config.toml
n_layer = 11
d_model = 256
n_experts = 32
experts_per_token = 1
d_expert = 128
d_shared_expert = 0
activation = "swiglu"
moe_layers = [0, 1, 2, 3, 4, 5, 6, 7, 8, 9, 10]
router_score = "softmax"
normalize_top_k = false
routed_scale = 1.0
balance_loss = 0.0134
balance_bias = false
router_z_loss = 0.001
init_std_router = 0.0272
lr_router = 0.000363
vocab_size = 8192
norm = "rmsnorm"
norm_eps = 1e-05
tie_embeddings = false
optimizer = "soap_variant"
lr = 0.00202
beta1 = 0.95
beta2 = 0.99
batch_tokens = 32768
seq_len = 256
train_tokens = 293200000
steps = 8948
dataset = "wikipedia_en"
Below are experts of layer 5 (counted from 0) of a mixture-of-experts language model. Rows are named router (the router's row for the expert), gate (a neuron's input weights, with its number), up (a neuron's input weights, with its number) and show model dimensions 0-255. Each number is 128 + 32 x the weight over its row's rms, rounded and kept within 0 to 255. Numbers have three digits each.
After each expert's rows: "comes after" lists some tokens at least twice as common just before its tokens as in all text. This comes from a sample of Wikipedia text that the model never trained on. Tokens count by the router's weight.

# expert 2
router:100128118115125158168113151153071210141161177135155115127120185098118154072138098159115152172189103123144093107085027132072101103081117157146119117148154110134134129133086114083148094108124146135108119092134143174133149101121131112105122094114173123088084113193151100122112130115144143107093111141105131191124153182109168119148067124129117116095172132141146082131091118127125140131043152141091105150133102075100169108182120191137107118056126159166094166085113146105110096093133121158090109132200136111089130112068178100163118063177153122116096129142153134075126100114172121138072117100093124120210106145139149150163123106100146140141096128055183116188119163141100106177144191145155148134077117087151108155065142185169103111101068170060160109168137148175170114145172117
gate0:160105189138120168103088179115067179104112084137126148116200146139115095195179147131128136082088165153195113111120151178165095101173082073147153133132101114139123089151157125101143168116139086122179129137157194123114135144127150128136160140098161148109119153112091117105117162165138114138096114120127098147140114083130119140126091147128127145115092147157148162165190186178143104104114096111115109194124086075150211138172087089130040170125145172087098180145143073136122094125139070093102100117110155112150136142136142060120057194111062121121165131099148095130123126128145117106102104060153146135117108145146090132132154092170124151172134129127152159162163116127136066114126161163120133131148050115153113172105112130181162089171035183052137125180092125103154079172131101
up0:134133099175113179112093166114060166090121132104097093064204102140113132183157174146205099036093156193156135086118146144187108131159103089095129154121119106161127100140168084117125121093116080097149147111127159109156114143153136128065175121118146208125084179112125129114156084151129105138143140132089147142127152151149092178078122158152099158117118140135111129174193190147114113093105119114095077160160099108145173125170138123150124171106160150163112171139105139130134100122094060122167154136098181167160128141107137075108115158103052190131132059049196101182116107143111132122085092104155158138081120125162124147127130161128127146178104173120155083134188103159116066076122106135132167168130115126105101164099105165201153114132088127150113130116102116091072109143180144
comes after: " |", ";", "|", ",", " March", " July"

# expert 30
router:138125103116111160157080183119126184178163167111186108145139139069113207101080116130177111143184103121152096187128129167123059180102148145169090148162119094134203171122135160164114081135077096113130108124113207175130150072128149103099134092115116130103112119143144093087155117137141062106099156178106143122114112146139129172151070145100108107068124105110166122144121116128113149168099103140130140129087106096102174074133148162134110086117110147158087144105093141099106163048118099171109106138129149119131162120104157122095045133161174141121087132119115117082135115103136153155091128107133123132140113112170118123231105062090181165117115118073163111133129143175136161198157165167163147120104191063188124174077149115156096106153103212131117106133147152146128058122166120
gate0:090125124091134105127135151122163118085123082160181125152120126079121102055139082086104155117093133146149151138097136095135130132103090131166124140199117108157121096091145066206186087118147118119100098145146091131124100052152139099155104176165128123127177158136185122154117123109132078087174125098096132064143182116106138108155104163157082155134199123099152151161121135095110140182164192170095092121084110068132165135098079109192097074113106179122028098119163113156129169135055058138096127135143144093126142117120200132114163105136148126121156147139122098108126170197160180162128152166157051124119120118141105073156087122127120129124101097181046057147120160173111133106058106146078122113130102141111092104102121135144125122168178140121145115133139163153116098164126091
up0:124180144154058133160129115152133131123106119082096160196146132179111142140149146186149084104140140135125088103080126120169119096151137149092129122078144128108125113177099161116081130151113114163115138130170180132112135147175112118091169121118094119135092101116087118107134083160118181162093112179102098153116086122145133116111121133051184132098070097130121151128118106154187126130067087075202165108154115145136089128169163128067125147143083120110126208153109156131140094088233153131123076127144186190098170078160097161187156156066092112123118124139090121140064115077128065137098123106096199134124089109100176167140177114152145140136137186036151197124117106091148114155170126150151138137132107102131208124083129127135135126178120094115096095140083149077140133086141107
comes after: " |", " the", " on", "″W", " C", "0"

# expert 7
router:089149100157068129136083158144084177202174184129150092131107151104094185133156088173110110137151096130158110160082123133108078112114130137144176094166132115118142195129084109124180145160087118132160098113085192168126136083155158126123113113094146109115149095162177105134119135152127109138133149231139114148114137121068123143149116144126113116117179121132129132135103113164144133142162165157115146158121124138110142074077179172151083129128133145187146150111103168105089099112109074206087085195124117094066178131102158112179125099138190156119110160185145162112140128106144115107097095118115110145094132114172154182143076113120154113134128094093181067182085091160112135149124177114132186132127188137204109153065133147160112084094098234132171127138143133164170060164135136
gate0:210134108158117092116116133128111151082121143149077089059098107041124168107161099094125095095107137139160119122110110124128093095137093153110134085105150111152141094097144108186180074164113217140095146153127143113154072085140136108145085122129116164155108114165122152051129172139174192126174153233145098176178109115125148119100120125108123122130099149187103113095161089060049147141113118178100157182128100151122107118154096114125105146114120144168127064149163184099118131119103086110129132179099153079133171175110134082096126137142125139099122138106108163097103132104174125147152087112108136154153099128131125135093114182100108158210092186113093091128085168152117096128071094162096126124153140102126106207196133157080200070122141114125115117126098146162134149099138186
up0:129147123168114134115049107145112169116056150142096080090121115061132151111179080088130114107109110135181144152114155133174166102123106138052124114063142123140109091070126147168158073186124179163088190125140144132101089078137129099052105075143108162108131108136101142038125127149181175132136148187139126192193126098137152125102071137148155149131152122156099068118176081106056121105147081185092134146086091112110127117103101139098144154086119152125132102180140169111099160142108121118185147111082123111120176144074100072105096139134134108109130190122132147104123145108137144124149112143148119137158135086142179121121100128101146172135075173072112095144113145132158112153064123138105156151135126109148091164177102176150165117136164109135183137183062145157120171096202186
comes after: " |", ":", "born", " in", " December", " on"

# expert 6
router:088161084124114167179124141165080179205125131113192083125117135095069127102100126178151159084115138085160108140068075119113092105094123145182148140134145122115161135131139121112140075138131075113130061128156183156166160098161134099102151091150185139074112054126176104095120134178171100071130189173110141165080130113082156117120146114110088128102143105114121135095139118136098106141147148137126124154119118077084179078152135190205120090078103102154123145129126153135127141082139050127127160129145157077083104108108146081119112093137110113119083132177159169088096095153200105118116110121104095107132076103179163165148097098112132110153093159084145060152078107202067171170137132172176147096132177106151109199103142144150111115086086134121153104161089182143134129132137125
gate0:135120081071158130118170157063104116164156134086184143083099155153125126131133174184150160093162121077097110121124118145128090036128114120119072157129129112131154128149109122101126137098154113082151085163157138139103126134191110161168133139151109140054109105139112127122067160160103115041091157132186092137142094132141203157130153145121158122125186113125157130046117174165082143046094119088118140086112154099098141094104137179216133161127124146145151108144069090126129179112096144144114070186099111094154124126097127123204117138124121128200124202142112120093114127173102105189082127089146092048156124123156101124148140089144106146134068126120151077077098113190106100157129169165164113114080197111135148139135097111123126132143123090096127134134118188116153170145092113
up0:120170113174096099148122129177112154091134133130084177230146124092112092155152122073091137111075088127163142129120118115099126165126165157184143087126164180140097149105159154178136155132143126174068101150102176146134157110122113132120108119129150133161120135119145095135166104100150158202170117128072117140148155156083065054116141137102113149048092134138135103172111095133146105217111080169169098137134119188126109135200162151094124099113103114153182135122188148100149107148132097101186153064146170142120118142157087142141150112173105088136116049130129113131148118138122167084181088131094169145119115131109148057170133136131137060122147191164116159219183176105161137113161116092099165125194153185132159137096152146114114106094104155192127179113130107133137128145158176
comes after: " |\n", "\n", "|---|---|---|---|---|---|\n", "|---|---|---|---|---|\n", ")\n", "|---|---|---|\n"

# expert 29
router:100095125128127203138088130141102149160176154100176103153151132082104156102083134181155096099253122128186100142070077168121125124101161133178134069176128100156167150133076110071201100129089091112145110123147152171127136105122147123120137092077157112114104117175194129126071134103148146096095140132107119167102096179144137152131111117104111128122150074151143108125161133098101122178091142218133101167124138086109171112100147192147069132126095163174113114094144172100075081079124091177094175115177185115107169122094136089163123126166143124085126093131127164088106086108161131137080097110120116117168122127142159144142087065118127103116137161124129101145125066128113132154140173122166154089098113120128144109147134193168149089066120159065164081144164137110181117107195158
gate0:041126105134143089163106188120107106114078143126130115107161109119083101152126120077145138128123104179124169170106085104206137083148156189161115130103152126109080138090095071067115126115123154109125131152152032092142063132134158148116136177125097078106076090159116138114166159155102085111157132120110115112086110143146164125071117204177175190081082122107126158126145140128119114124072113134103104086099126113165151093169113079105060137156152106145176154174127105159100107101090101163155110203158105150140218157146117155101161056114134105108143156134104124132163177104196120128091151163146121128111163133165128164170100107121135093129163156102123111081140136155153143117145161165156156117151088106161108166119118149174069189076108146122128079097109209094110182135097134
up0:090145158111107108151183089085121128108175082102173096166179133137129172124074152165167147117153159126162121158107148097159103180130128052184105122107176173152134076134123123154100146138170135175169111215165120081083160163095171144159058113118124121073080114073130154091090163108104157123112152117084131078183126083103127095103137156117126193160120133131143086127093127141112191128091118089099112158170132131181173135103104048153096136139114137068119091092118132143128121066150170140090120076133061100141169139166171172150113091111140125132179126152148121109125105128063164131134101072131179154079124133134106093169046138145153151124134095108111099140135088142044116124121157149093091104198146158088113125171141149128103130146071096129128114174162118168107085129080095
comes after: ".", " of", ",", " was", ".\n\n", " and"

# expert 13
router:128142115089130129152096193156126165141087158118151098139181137103142184121120122110164150128173099065167153154094082162129049092133129147168118090141164081095160169142109136132200117118070108077147099127061165180172167117128101152115136120072143106060086141164072112115091134134152142098114119172140121167126152133105161136135086180103080084097145120108143072106110100115115126150057126182130101195137134080085135118106129151183123148104108131134111141072146185109126102064162034126102160124206124066094140129102138103144099093169162091094056117112154176124134089123159106142061087112109136078125086136135146133152108100102138110111095155094150087173116079134100146141154121158138150132096128105165120195102174159155121123078100180103157134158174134151169071104165144
gate0:101163154091156118122081113144084146104113103108147136125186098081103133150195096092167120124171138147099184135185108133110119073163121086124103138112169145171155098159056158134102111135050176111118137123177121144129145144151098107177146098152166117142179108104093133099119120113157168133113183115152156143140161163151059156110139165157079114132097056113121161106164144112078121162120096103167157127128100128098096098123081195125140138099111131180144135051131158117133094088160208183175124157131139094149152086110130115101126039108090098160127183139138191132149098113140126122127098113140143129138100091143124155149114150117179140149075108065071107093110132163134167095131189078102147127169091086141114198120113172156101150107182049194143207132140143146163138148140061
up0:082123101139068058131070132190115139117179144100159134122072150166125139142131105155153165119124117154105192092163123159131114111107144094181062118095105157183161054198087125133120123185089090064159058148200095159088196131147066174164120104110125108076100097117107061098153117146106104136087120152110137085137128184142115154173151206122089131109136145122065127156173106091071157086101168123146180150156105097121086101168120111145147129127176076137203110119132150113147118137124136122181177154149172135154159157106079126137148086091166105116082178149154163172116104138123152072123081148110122113149122107174138121128121197149130084146095171097158099121147130160103134102132147129096126159130084140116170149108145120166123099123173119180120197117090097158168127123146100
comes after: ",", "er", "s", "et", ")", "or"

# expert 17
router:119124083139130145195102135172085169137139183092166084162134104110119197121105115156190161107170136130149102176089086159095048123073121144172132112098110100114141120157129153085189137128113145151124120115137191138087131077152130097121188125139123108086090102121127144106079143109154073109094162215128139169145111163093138105170144167109122114072187117122133137123134129084090125180101127163092094112143122086064188058173136143163106103159135160156106156147093180135129111121147103165111156173146238081140151065117143080147097130145174106098153122161176168108146093126148165143079107069115147102143108145161125140159106124135137127118147140106140054105158110150111145142149129163134148116121185110172098153063162144170115163077112169115158105147146161112187061156194140
gate0:178153154132117147125174085185135096112161188094098151144045086152104128170126137147114177171160128099083092173089104152183132123147109173154151108106114159135101060070082129141075086209097146146167189138186147088155094109140137078182197084180124110071093089126173062145158082123101067163172142088135071135090122114109096130171142165113169149138145150104061099087147105168066166147140161107141118086117097148132190149178115130128171116117127120076107131136129147132094174131123147150190108180091135065118137107106162122163090097139162086128097174094132157129129073120143130126098142132089153170104124097124165118083118083136159184141134107146095172145089101149133151104109110128149140168152135138122104147123064130131129152153079163155082186126124147096134107142162095
up0:121119082126115163125189133173122107145147190104147155177078116156053075146087136142097128196136122131107106168105127132210131158136113126135159118142137117121124119121136161192083109178101132165171096046099158094130114127147100131189199093157146112061091076092190108126108140087135112147163129134117074117139073066073109084111143139142155170112123160105116121085154139152063166092131118115132081161118146164119108116154139128093181148089131121136124165110137140173173194163115175137223097138087141089125146161123114116150111054154136093062129167084164156104156087129123138140115173130087136149105157048142142115165200113172118176120173136132122179129119057142120124113165140161148113095122116162149137183171093114125142128134081124170134094143169118056122145138127097
comes after: " ", " (", "–", " New", " U", "==="

# expert 16
router:140131083112111168121113156142101172178150142118201077193160148145099160120124103133168128119156084122121065163127098158113110092099111157185146091114155107136160174121142119139146114119141095104137117119110163127125132107205091174127180085139169122105124117165175093061094124171140110128110151202129102168142152173117172161152136143089083125070177080078152084115089090121084181112081158112128085137075098140073147079145144164137100113119130147179147157137125165097094058131135067157095151170164150118077127115107157080176073084166188086114143131159136164098124142149176058144113128118117093137207067138166144150155113109111139091135115149097139105160120085189114151173162102193143142112115173082197124108127155150178101120122108174095143118112184126156148126146139187
gate0:095181128154126135111089199147100113112096149132151116194116149131092076091153130176152117182100155124153115102112069119104131151117117155150138140122060180094112191098150167162176127171096115141095104080143115134136085159118128136160080123167184123086154163117121140143159140129147117100201187142108146172097144172127100149131181110084094187153174099139159113134133130102122178179151145172098177086104147152142115183178139143180136104159134115170161117117137126084167108156108079152153139091101105108116184069073157113192168109105176164115185113148056170115101139138106108167159114134128122075162175139130160092126136108164161170109181151135169144138119089117150152176102147140105143080090118176139146125102107082189135151137133175104101240121215121114099118091164109
up0:152108092068147092142174064135141143155121094133105138127139111133113191151101171114103143075101126082170170154152183101124127115200104113129104126144137073145152061130116112118096117101128085104189104194125131126119124085153135086075142145060134125137102151125099133135106104065135118127023110101136137114156116082133161113122115166187205096123101112130161135125113134134105101131115133111147099145201129132120113087117111115105123107090129157091085135165120180180157111106144155105044125163124178099092112187186095141047044116127092118147111129117144094124178149103129106103116146093120107157041106133101126164138096152083106108114084116130098083114162166120113093099139172090133076124170126098108139164134117160066135088119150067139163010110077125137140110149088116
comes after: "\n", ")\n", ".\n", "==\n", ";\n", "\n\n"

# expert 5
router:132124115103103197170106113132086172144142189122142114164143177052113156082111110161171105132152109101167052122081087154085152107118125160216104127163178121133153145120137101122182082114055125110125093087086160110123162105139094108104169123106181141086107108135156091113116145131184102124093157181140141160107153169108151125132064141140133110074141102096123100125111094122103120147109125136128095171119134144100120139112156131138106124123116116163147168120084167088118094073122057167101186130130151090107144089092177080104064111166162080131106176158133157120099137091202124131110052114129127070141092117166131179174109123104154111104098107069123100106131111144101116167116196133232154142119144122158104153067132148151133138081075131144141093211146160097169085132164185
gate1:131114098104130184139087106176120144114121140126115145116098153089192084106189138159170101096068104109175159122139147105136070140072122122069137095131113078131244111165148150125057067119142076096139133184134124087185118110090148170172129126092068068180140121112128133153137152149129201140095145110100134121099102055138157076093126148133105102068162144089125115159121099121112143124127122081130161155171117146112097097157176120133163151142128085124129108131125109119099160138095168121199083126155118080070150104141113095141154156108152153146119047110158104089134104126093086095115128090114129201082124142104110062086082159120135058090110181102093118069182185115109166139111177148164121078116156155117181168165122169158104122092165110148128170127138131105129112132160153
up1:130147131126119167162120167134145114088131132117145111068072120160132075141128118125182093118176191099145137060143092153108045122086142114182129085127064089114135131141092190182134140114080127084124163186123128065164094088131103196094110141123105110069161099123129107108203138126151196138156095079170070088143128118052099140199119155206087108188116095136164153176156177108112131137108183176120148154167089152144082123080120131059167118128123136119149134149131089150108148109083103097097095112145119115141145157120165173116126153102132168142096124160145090151127110151140097126107140102157130112115147119118118122116119111139141089151070188104084116059100152155125106134151175116114114153074108197097134130123214097153117127108185174141142152196137117089135195139136122
comes after: " ", "–", "00", "10", ".", "50"

# expert 3
router:114157092134090132208128125153135145128147184118132129129186127093098121120097119176156162108152098066151126142084075158112146138100143163182094122162133081139174105112052090101135095133133125084131064127090178114155157125169132115108112129093175115075131093141152100120104125125180103132074146178099152198142155141129158112106117129094120094061142155092175111141134119065161098109108138146164100198133165101068157119148170123166090098097068141162161157135165162141092114132126092146112173152157161109103185118078152152172090105139120109116092141163141148095140130093161131167096109102141062067116089142150169141199074099086189133137131153130161097139109104163126164127086149140172148067094164089160093157058171144141132125072099205142174101171151114112128086086182168
gate1:111124122134108133114077141101158107138111125169125177134149110154080124124116111119079157145153091092164112099094091168084174095116078074115168070134078064116140151146114120099139088117100112148160091105127119079105170141157142062135123119124111112110074098099152124075066157093126126079134125142133067135152116207136111086052137146176118132152128101142135147138141144126096129064137064111091165061117078133144178203119169108138118061120038070134115119132172119154092080140121069077099159150111172105112155159121135132195161136116135169135124149158116124115120183105166114109129134116128100134135113155158098189169146173130135119176143083175129149136163159157144106171120095136143175014157178126107141129148091127105110163133113212196103143109167061149112110114123099
up1:184104171141089175110168159147095117147060114067180127085135099117182164132104161124132135146141143167126137165175107146120173156168169145164129098089117176132138126097134105189129026133160141130067120097174139154120146097067183177075134168110147142164106124141140099159141087128116102121153111092151144107161198120118136165138141112111085149121113162125143118109129078167153118193131178121168129149144134100102150125130059125121113218114166128103115166125107171149042173084113171176073067130095110147196082117066123164130105138105135088131153130113125114141148137124119201147175136113162189115147129072091093080066127082078143146138118123125100132162164106137124192110164136091100069175143057119174131147123117110119138167100103056140135138126135138131132122111106178
comes after: " (", ".", " \"", ".\n\n", "\n\n", "=="

# expert 10
router:109145068097120122198119126139107173151161164113163140146149161104097180095144119185134160168173086143134053104112065088128085103133118162173164150140123077127198151131099157093150088104132105137112104090078158130166156142159098111088172089070156138097110060134154086108127093141150096108118163143076101165080188136097166161111102160145097061059167117144151089112131125092102178168120135179130106171092097114070158115125142153204109107096140129162096141137087152099097111121135097174072162132149142082101160126091170093149098114166146107079098142170130145074125129119140095132140115039127113078149086132148146104137136087085109093100049105133120111160131141170133087185131146178169194136150155083160081138083172124130147113110120179140112121150129176115136082126129166
gate0:214107104084105138165118119112064118121122128142190141129169114158090074130155171109099234150118090143193149091168139079084146115149158079121111132142130111097170168146147064124172125111097072150122128113174118093138131132129088119097140139098099149176092077076131210181106083147131118171137064118144071135167150152105139109144176146118138150072121132138126111163142141116114164154094140077103130143071164156111103146135167152094087103155133124103128125163139134186162119137134159147091073103123059132086141120111145092091173138132113093157117053122109102106132121159141143147124126065048119068114107142159083124123194168109073150147086138160101129128157108080168074130186088120132140144138120190155167047157100143148101164129130174160157126140168172130106113116133186
up0:189172141103125122122110098148064117121168128122116115111129123144149141106176155127075167172112038079141183112128106144131145144169093113123118149077171097119149130128177097136071093113074177176127102129134149104092083136158116136076133072128171107168177153085106157060166174156143114157160116134097133150129112142114117095139163127099172116136081170181134117136111138152140136120166118098170136150107167156052084173123143094095125108136114115180160083183128129152137051128180106130099101144106108103113153063074147153172085123180127068159078120141121106115188189163119187164115121101118093085117132167200118123121150162110087110125110098153133106182160074115087103076139090137157117170169094126131155032131110189044156113134102108161156149106137119113178123139133160
comes after: "-", " the", " |", "|", ":", " on"

# expert 24
router:113085116125083169142108132144089139165119116149190112175132157139069157095040136151208135101072098097166107138075106152095087169122102155175132106163152142150143160126116135087172123112079137116125091102171135186144185081124117101138127068130133100120113120146164098130101163163171092074113148150086135142101158149067130136148111166110116081125155142127130091136109155146087114156063187156109085169094131120115151088119156176162081055093107126159126116106120194087078107127130081167092123120122147104064132121111170111110126101163135107097106127135126177084116113127198101171099086067111104096191106104155134144109121074043150087116087108096129083130094116204125118170127114157165154109106161090160081135145161169159116108117090197114144112146159164180170092135173160
gate0:109070135192104188124152068094115160125122159097158141128125093096109142152156133099136168125157177131147125111166166093157160080085167141100136088156084087146158080188179083131150128198107121183118102116133144086140141120153135173151066102114111071124146148123122116105173080084132130138097108145153136063090143126070134139105102111092140128128152126174171095152112082188165133139097125125168163054072127122108143080144121145096102136098135110119083107134092150118132142142117182124140147156137123070180070113094197143122164132092055101130173128128089128127138111168106103143134141101081167135146156188127060109064210092146120167178103024194132098101105145124129142082140121122156153132145109121158182136179142127095120087060103170066097150162125098122134135113086132
up0:146130138054149115154131192143137084134128159182068117138117130142136107120099120146115095119083096144083183147094120156124166178161109104136120133097145159075069194105055164150121143093130139100160105152136120166110189127124151063061188170160134156133123129121110115160080131165085113112129132104103131196099059132209164136175191141164104121135119126086075159115149163084129148120139140112115076187149124145135132158128128115165180128162126065145165126159187131164088085130128072121091088141130154244109172154152078104143085092119181133083114105162155140153126145080183160130076120130169124088124125099113216154164084154147160114107170202112144157156143080113162155168093136086125122099144148136128097119088113145100126155167167107144148100114137124125100121160158123
comes after: ")", "0", "1", "2", "3", "%"

# expert 27
router:102116113099070157146119172133122155168165212120174088161134194107134167085122120115168167113162121136163082164065131169102089101115133134163151139136135083120131102114109095090187104110099127087159101087073173143146162097188111148135139122095124160086103119122146105086136146146177110108110138149103174156104170157115156165164116138127113096066154147124173097134110106130105124151125145135115069125147133102113133124136182161162091108113095132150105102094116142091103120075136083232121202144141150117063158087125142089171113114180139102130091128172147189111139102070176069147127089136095094111153113125170145096155131108065138107117100117082174089119110099172111147152120149129185159109094179125173090131048157190164130104079097187083157076135168143120170070122191129
gate0:186178140143124108114159106153104144169117094139078139114138081131112074115154137141133155112135179140139159157194156133115165168172083090142146163156106074144135127127141117096114068118089118207116088080168155029119065049167126117147132091133135147151188115174123104116165081169158123193096117182176150172096099066165154147106130134136135115112202119206128154058129117127107137167088151152151146169133157080163054077094123125128154099131102119197114113146089101119095170088135167140216122109136157161146175106132115091107110156067080157155106153122092104151114103112126107133138112092132126136127124089145118144142172121188112143153071144094157093129092178103100113164106099105174131088112104108119169076128144117073113111110077100105089121068115134109141099098120102
up0:107121157067147120156057190114100120128177117105096135057090136133138164108143092048158171113108127116141125092148085141100132157102095122195104171187104081060132109105082120156182142132160135116145110142137139130108126139065199172171118123166133087107117109092091139130118114130153137101115087127095167106113169165141105172146125115134103154175117131108143156165181177134129091126140107167120178122131096120116063182151122182115089103131112122096134179118144114089148122169098154141123114116142125155096078115117136163095113112180138162150156077075149139128161048128114099103120106165175220180171123133090109094123129163097067119097133122142117138143141156126213079116064108124137147166200128068139149106162174162189159155152097159098174102128141114130220130169178137
comes after: " ", "19", "20", "18", "–", "."

# expert 31
router:123091144161089165148146184169092130180159204123140094128108146075085146094096119174153134122128151099107090133100089118089105166099135131141164115123182120138142176129105099083129108111101112093144120110141231128153149097161140122072124135093171095114147138166160089133142141166155064118163170146113139161083103139109175098170140104123128131084183130112131113039080132103145127171039136159155138153075061095092152116160182129125118146116112158155102154132124167070095109084124096151110163126190138109089149072122200105145102111187144092107058114121164140100140101079150121111077129124097109092116048151134146148140158098079166133075127122131184071150111118169137170149112162135138124117171163082128157133078212142143133070124119132102176109157116118185145091120153165
gate0:058150115085099098131110139165113160106176130040118118130080136141121189071139139222144132141118163181147151123101116164133165179153099158124166090149041151133146139107161181083082183114138114109097085122144170138110164118146138101158045162170122104150162136165114109128083081150172123158145108122078154186129170139123098103125119150154103178135136087101146150140205110074079132137064106137105113166140129193138115039121144135075136168127082122104144098146126118145137142121110163133157105114122094164125117062112147093171139124095216114116140127142135104068174098107134135189100140158077123139082126165093166157135071098137129116123072165167103139109168159163054103082147119148128096101089126143130082128104094130096085124123156150150171101151131184139102138172125113
up0:150104150139155123127182077129140099087099114149144114178101135105150097137086101057150088094168128060106101101120128114125066102120175133176090160113215114157083131145138081181187131130098147140104126180124103169157101126142121152086174110142166156114071091155147130133176106153110136128128134144119050087157106109149080114120109128174157050139085116145110121086089139120191118100117166068156085068137116105133110157138055141096080116085170141132151160109131165107168125122119165070008080134126106137202114123139132084150127142114091130110185065144136170206168130121155146093160137097122095177173088144183149100110123110080163135120155125105154178159145099164133135140156136137134117138195106101097151128141160131109160076108091098116093132099131099122123169086144170
comes after: " P", " p", "p", "P", "20", "ap"

# expert 23
router:099098108146156148154078134120057157162157166104147088119182167094122104092064109158162177108161098136151148140102077158098149100125158139233164102166144087139097136126108095106170112132099128135108132093077195125193131134120102097133160106119149103078136104152172113159097121149141101094140166112128149161103144124091145153164123131083111085072177128124174125094114100084159154126124130161108146139124114076113169127150103134155098076107131119164145180168090107091108072127186075189078104104136135057060178075109166134184097102165107121096083139161154164079124092132179099175114125080121104117142109129128171141110156104133149127085142102059140092162113075195118123136127124164104164086096166096193128155107133122193144106081131192101180111145163146126169064127139126
gate0:167124148138089152090121151102126130113088159071109115101143078136141138156146121166108152131106156130106114196120100121118169093132169128152049196125142113128143134110095127125089149118176118132068177168090053150136205053131111143094075179150105136114154172120180150117156117127148127087149110109080122160194129173105133117178138152111127160135138138121140193109106149136164165143094155188163133103128136126160106167142158153143096134132029180091195119171159157129165121184139125132084108117138156134158127106168134147132123084111124143129111139139102224143139201136074110169126139116153116091122177101178158133131138121112081165110112136136089129085164137170111057144092152080133098147113115106210145047093193159190098073166081190124118102119114158129125103096153128
up0:155138138147107174139140191119101126127133165124100166097150098122108135168181177122144164121101093137126130194105108108130154145160150155191079198087110107107166126156136157142059131129171094127119166176117112133096194080174109135136118121161121146140147204108176149106169162088110133155134104140118076164140148127087136121132085147115162132136091160108115231117129140118197150105146153169132105077179150135102165121152174085138129086129066117122137151166128169139171080162132153133075111121140190142175096100207113160090137102105141130108129127141086174148150172151107119165169117083195143104146178122129155149099164149113105119109151125100095086104133067145099040114100207076126107120133165127208104105084143153185115096114071177143133074137137184093130092164103119
comes after: " K", " M", " J", " Y", " V", "M"

# expert 11
router:128116078107125135180125144130131126093124179147137134186140136107092138109090115129167169112180107096149073185126107136133073100110141133171143128115150112118208161159110084087099040123122130087159091119086179140145153169169104102097163074088141062118114097125154123115118123148149083138140153142139152137111154132084122139199129094122133090083165113138156086070116088112126122139111162149123069139106099116121143119122157108153098094090073160176123090110099161077089099080174064143131139094147131093074117094106157086154081085157197102122103113147147168088170130112156082149105073108129139078132072090165163161188126105062140080113090083108132113122168069180062153176127145147163170114125159115162095154097133174169133150086132189115129078139159139134154042125176122
gate0:132163166147205131158118208116114131138161192125077075131133111109115125069085127176153147134166157115182074093115139156155105099170160161068180134105174104128208141134094131112102114165145105158092134106122122125119146189114137119091138118172089063140079126065163108154172204092165133158133131106144160144146177084049120118130081169132127030144103154164145165094159135135157106150092120185104168139144142144136185101119140138123147100124139160203142114133098105091172152156186178134148150138119131104081178138066139075141119126144139137165088126156131098115124147146145101167100142105143112139167117132107105176083176132131145158165175167156105202174121077086093145108155075118128126149170083133201110122157138127130162154071109111166098097149145134121065140112141123
up0:187079117128110171131136143098112162127083129162173146078136056213085104057107136153115124163150099137101141124097094156123102143137041103101120169157175104191121121118109094174097067166149177164148145135148082116138130121101114157136130143128144144154119117126169116127165158152087152159058035167134141168112157132139126100101111115152115087089106152086114164162119098109163124161207170086069109096123167125126160158164143164117179083129092054107129129122131117082120096198100127136165138121130173174117127159150084083098197130116139094148140116099096151098133070132183108111156141154128105183148130099134118159154113162138124188140170106116103066167157201133162119169172112157071176164139080106150087160066144114181142142161134151126098128120070117154111142148118157
comes after: " T", " A", "A", " O", "T", " t"